Below are experts of layer 17 (counted from 0) of a mixture-of-experts language model. Rows are named router (the router's row for the expert), gate (a neuron's input weights, with its number), up (a neuron's input weights, with its number) and show model dimensions 80-159. Each number is 128 + 24 x the weight over its row's rms, rounded and kept within 0 to 255. Numbers have three digits each.
After each expert's rows: a language model's description of what the expert responds to. This comes from a sample of Wikipedia text that the model never trained on.

# expert 24
router:115170108095152115134167084091169136087105093171135133140116059100130111112136093136127108148187132094096125130105123156094139164166172142148164131165100137131135132142113146096152119130112123149074161117161122115109097141089150169145124111
gate0:148138153100142093086133074140120094143154118105165138167132156106144092160155135134142139097149074089125123151144150096172157108127115150103129130142146091154141124157116111123069108159122078111140150168153165149146149152128109158150121165
up0:116124101148116164131096144151122108139119130142130127131109169147128088180113174126152062134133108154162130141150119099135135144093127147141151145092130159114150159130117120126123129151126104116108112193080145166171091124106129132093140157
gate1:137121126141180144080120133082115098112152111121120123129105126103131124105156125149093147104118078099121104142099141175149141138156118106128124152104152096137101100132110083133115126121105111137148139115109098115146107133155158155113158134
up1:100104136157110151115133140081122096089161124118089111138094167074112148098127062099134095147188119135108085191103139151111152107143109128125153183166132117120126092138154134119147113091156117106129124145100093116165106083112123131072151120
What it handles: Prepositions opening a phrase, especially at in census density lines "housing units at", plus from, for, during, among.

# expert 16
router:074125084099127050135133121103127118076104141156153132122123089135130137129179133109167135127114141126096124122148105152112146153124135103124157109166125110118142163124148153152081150117084131127123108124149148101111109135082162131162130116
gate0:120108141135092104100122102094086095144078121097140107112146158152145117160141165119119133112081111162127123149129132087141110090126115116155094132178094114149187118190124116100095171132104123121106157151124140082125094092154153165139129056
up0:132115153134140117090169147137149144159164156070117118149142146137090130169106148134113140158109141112117129135163142147094114151096154163131141107119124131111130132140098142098128144097146134174168162135149137082139107163144122143119091087
gate1:133160105114146127132103146143089131124145146112128123121136139146133129103098106152162140137138136119123084079121143090117117125104165074128148153133119130177138137150120081121095129097133090147120107112096147124125106116221124136149109156
up1:139129129135173137125143166116095096138082125138175107155147088155112171085112120133119135154132118128102143131132112155083083120136161115151143110124138124141109123138127093163114160128103116126121125179176110111133095096127172096147093146
What it handles: Middle pieces of proper names, mostly places, clubs and foreign people, such as Cryst-al Palace, Mor-av-ia, Khrush-che-v.

# expert 14
router:123135080102131096137133105104144127137081110148158127101134104108142155132174098075172135152115148090066138139131143121089143132139178086161158114177088159104141124110126168104139109134113104148095128083167168108109098108105173149090136166
gate0:115106135156147087124093119100178108135131137118145122097125098128188136143097130092114149140127110133143095112130092130189157137177117116124141073146125154114105134119146146118146165145134144111091107160120099133095104189122134134150131135
up0:145116092127112129171177151129134144151123177140158149173123136147096114100121121134093137170126139109099109106130134122103085175151163120112119150136118150130133138129118104127132167139128093093147121106135104121163156111129189108138141127
gate1:117124106137164115146164134139113105103153121159146099113127105121088171142117147126131120104136137120098155128115137162116125117153165140135127120130134131103150133138129144158139141140142107093111095151149084156142122095134109120073098155
up1:116176127117118149126136150131159158121122111136119109146099107094120136132133104123144152147098135134138098122122102094098122128155096106119107118127139126164168140135094139125109127107152161182105142135119189098108132102107114150107182112
What it handles: Function words and commas linking names, especially of after University or College, plus and, in, for, de, in biographies.

# expert 29
router:078155075127119096132148129125174137110094125123151144131126092144147141143173125124114098133119154102099113159137119172061158150127124102135157132130115108135167201096127147108144174144097157102113117114159147126098115096136175145142115136
gate0:129119130137152169101118117097112129151092156148100142118156083136104162105137115101131145144097151150127138127125130101113154105104138166126123180126119144132160149151118124090143148139125115123114104095137166130112129169148115120159149128
up0:113086076122150134069156153151152145103147187105120102120127085091112142149142088072108111139083141118126115103096112114156091153091107148086163140101122134181118110140131131136132107133091102093142117158107153074161095093142102099150090092
gate1:140152137138106133106152093129129157128079123084150109131151149142148092117082165132156119110122144167130119125165136189128113093134120130146156122114104131167162140088114166098126115136095131166135120097095141135086145095177149168147116119
up1:095121153123138150081104101119098118077086086088080156122126123143157118119150146106143163117150121126122142164105127152167147127189117139150117093137100107151135164141159086094121129110092140099143101154142105141101133139144111148158080104
What it handles: The word in and pieces in, ut, le inside foreign place and personal names, like Dukinfield, Scandinavian, Rayleigh, plus but, although.

# expert 10
router:131094126117151146105138153102130103133108155139148107118125103138159149141148128113147131146113111095116084123137129143142134141108184115147122114115144118113117155080106124119111140134120171120093093137152131149097111103074158140110123132
gate0:153152134145133115117097127129153132063134114178116117114150123122109123121121154108099151148103129117131125131127126131129152120129129122102079149126172172090132122108173117176136110152106122105113120089160096108099146125108160123158136109
up0:140095136129155142130155136122138067136089129116137119120111102133118132159104128135089138114105111128117129095113124162162177118155126167136103114130149134172118125080124116142129188090138131113121103117101092152143124123095130109157124143
gate1:122131119087138120104118094140130141137120078091140125118166131124121113118124123144093190152088114121110150151162115144147136157129140133189115140103138132144154189117109134111193125121132111139095114118134156141158074135159148134149111104
up1:184103099116149119112148120122108142118128146162129135172201136118139148130121127125124114126127122134158115097131177112182119112174139147169133103151114140170139086156073131125138117121091168101162133120147113139137134148147179126132114138
What it handles: Consonant-cluster pieces such as th, ch, st, sh, ph, cl, word-initial or mid-word, as in Pleth-odontidae, short-st-ops, snap-sh-ots.

# expert 40
router:100122137128114118144162116123173103110108102135156149153106122107136174130114131099128094161138125129100097149135111124114132147128150106167165131141084157124157137105122179143115146162105152130113134110133155132128095110091126160102108125
gate0:142092123158115149131110149146117111129177109118153108202141098171117162105133140126114098135125151102095137141127121107146140182142109138116165122160150118151161100101109110129133115118174136141168112110138155116129148157136092133123094183
up0:115115107112120088141122126142100159136162129128125147184155108140157120101122106153157120166104124085135146108119121165111134140191132102143127147098133083111167139123094130115096142108174102074166136156139106178065098157173122104105089158
gate1:105120092121148116125141113126141166093123132153112118121132153106161137145138141098120146145089101132114133122094111131099163132103087115122100147137128113142125103121109152110125109124112132114096108127144148108120149087104156133111091163
up1:112100113100137140146117143137146119109110142083127140106102162133076127099144096079131089099144136117123112134110105160117136156140134130128152123102095117156099164134088137093118106144143126120162134086092122135119101104151115115129166144
What it handles: Words linking clauses to following verbs, such as to, would, can, not, by, in "succeeded in killing", "responded by drawing".

# expert 6
router:126114102069092132123098140129166095092125136141114141155156083121163132134166100089118090126110159109095139169161127120130171154132119112117186094141119152119141150070121158084141163127135142112086105136129140132113133111135154140146120108
gate0:122140123107131113148152129172134119102136113129120131115143141134173130120125140150130109145088116146119115124139168137131091143119147165146165179141171167126170113147137137097143161124111156128127086148075115121114127116154132102107149115
up0:124149134143132135108135161141136170136158119104134154103125182181143102142119151151148108124105091150112135153160154150105099142120102121137111108157131169133125113116115118125136183100102137156139141144153163142116151154159131141142175159
gate1:136094133175124102117120151159099131102142153194117132140136134127125141139106146163145168108126111146132088133150143142161131093108113125150122116115119107119152129135220185116123135117163144178131108113088139118118097147135131088076141091
up1:150121129126114123143151113148094098123171093164122177167111116116132095159133163200157142109067146109110139162145140125105127140123120095102137127092132152106137083152145097145128104118105181122121133118123118086166112121147126158099144143
What it handles: Middle and ending pieces of Germanic, Slavic and Nordic surnames and place names, such as berg, sson, mann, ović, ev.